Weights of a small mixture-of-experts language model, trained from scratch on English Wikipedia: vocabulary 8192, 256 dReLU neurons an expert.
Below are experts of layer 10 (counted from 0) of a mixture-of-experts language model. Rows are named router (the router's row for the expert) and show model dimensions 0-127. Each number is 500 + 40 x the weight over its row's rms, rounded and kept within 0 to 999. Numbers have three digits each.
After each expert's rows: "mostly gets" lists some tokens that are sent to it at least half of the time. This comes from a sample of Wikipedia text that the model never trained on.

# expert 10
router:536541485479531522544493523489532533527408530553555475441490558551519469474500421542490513453475511474467519474494518499551443496496514587529575553538504531543462518483595527442475496498504500528482440472534477528534512470455522561505502423504491504434470549540541530463426476497613434427496558500522512443594540457486469540463483458504454509451509504528541501448518441546449520470509
mostly gets: " km", "%", "″", " kg", " .", " −"

# expert 6
router:499502473520458513452455521549478519512510444442544571494500527453512487519483502491456481488595466517473454503447401557460468423533557545541538565529486474465547512531516545537519496474478476560539451518461502447508423519540478509518504470454531506497569531543416535552565425496532560468482510523462519513455476572515545461520498431543506491444583520526425505525413521518486454492464
mostly gets: " with", " was", " are", " is", " has", " have"

# expert 5
router:510485560472499563515540470546509493486536485458481539519535482473421576452535539522420447431523472568482492571476461508480580552523518477463393434463539457533534425500423520520509548469562508543453461473550531509439487505459514510447478485540547443469483469462502557501567536472514526530549470507522507573534517446515401539532479521482540506531478513529541516546498477548458532474509
mostly gets: "=", " =", "History", "Personal", "See", "Career"

# expert 2
router:501493523497504426485453433494539444502450486497481452573520501557536531488535476487502499509483583552539415574504538464521512439467489459433532480509562515429470483448457463445520509492429439516502505471391478533524518470567530508539504550570498527479491463538543503521480595541493510489543507501495486532518503424573548455504490519492457495501479453471438432551447477518519444591489
mostly gets: ",", " -", ";", " ITA", " :", " ESP"

# expert 11
router:543482458541567493506565588558502541539486536513440537529519551545539420534512536574460509509472426475482574464521537504475489488503435473514463466389465483526527509508499523534466480488493494479550433442506484453533517418459418453486486454545466479485507490472456541454543441507471473549498483456433492526429540570509423570531481562520509500512491445477482544525463536475544530503515
mostly gets: " William", " John", " Charles", " Peter", " James", " David"

# expert 7
router:509511521473510526448579620415492465443489490540527533491529509491465439551533546500454514532474488465499572505515556415486556528522472514450473483535473468537463528463506477522484480566557456486492508500495595511437555599505479450525542473484486482456544494473493567509501507554472410480466472526447563426534500526514502514407534445532523481493540532516464487447522579523469514518500
mostly gets: " Z", " Th", " Sh", " Qu", " Sp", " t"

# expert 8
router:424497499520480477537534452486513479505505477451471479479443397582519545503494491546520488537563469502526483449461526534515500473474502488612456531446451480552458520481550495455498542537515427527515532521500496529462522468495519538512600537524458540540453504557499461496536555504495588523488511481558429567472404524428546481484397522470450470463462528461520510519488446466497520445461
mostly gets: " she", " he", " He", " mo", " Vo", " da"

# expert 4
router:473535478526456508502466459471530436498557576475546499527454498398449422579494528475599475569489575530526511466477537495506475503508505411458487521452477527525533440569582476504525505505454555501523575536466459553511440495554568469465501464508518515512541539512423485491517441497437432491517458527512519489474428429452511499516536525484501546565486481522560499475489462489554490499499
mostly gets: " 6", "In", " 8", " 4", " 7", " 9"

# expert 1
router:498477511519554552521488472519439588554459411520438487573474533469479540514506447457520543473488467456548528428526398514496483475516497517463555501486545480431595456541518497521476517565476581456503484457499437455573465495501506498498484525482494454542498479433523450496523543499529494566540502540479499517432591530490509455538491466508537544521454530517401494533536499485495502583456
mostly gets: " dis", " comp", " app", " ass", " sl", " cons"

# expert 3
router:480491492494462463491467569549493517475575523581514549448526433536470492512465446517508520484493434448507399522520538486531462499501487462474501517495589518501441481465478461507524430510489550537467545487497509393496544477523553524468400590441490463499541525461532491465427487466495506411455498458504419488440470480529537501519507477481480424487530506426482503441541474472533474498569
mostly gets: "\n", " \"", "{", "_", "/", "^"

# expert 0
router:562487500449495442535473475496511506495500485476487478491474476495500526491516536407525572459484456484535598455470524436453496493529551563521475497551457543459479478428506484511506474467562527458502470536535506485517541434430464516518557562465544492561471500532557482492422483466442543547429486535533425520517475550485485491454523548546567477522462519543439460402509496551551607514504
mostly gets: " the", "The", " his", " The", " their", " its"

# expert 9
router:489441433541441540475507505557522570473552486574431509494514502488504565463562469535492582510457578519493547513564499512497509559489442464540609452497502500494500526569455442487515463442565467479455541530531522502450533475515454482544468407561493528492470473437492490528484506476464484514519522416505509489437559553526441505534496401459460533475491491480540465533550509499525490459489
mostly gets: " moved", " returned", " located", " went", " worked", " played"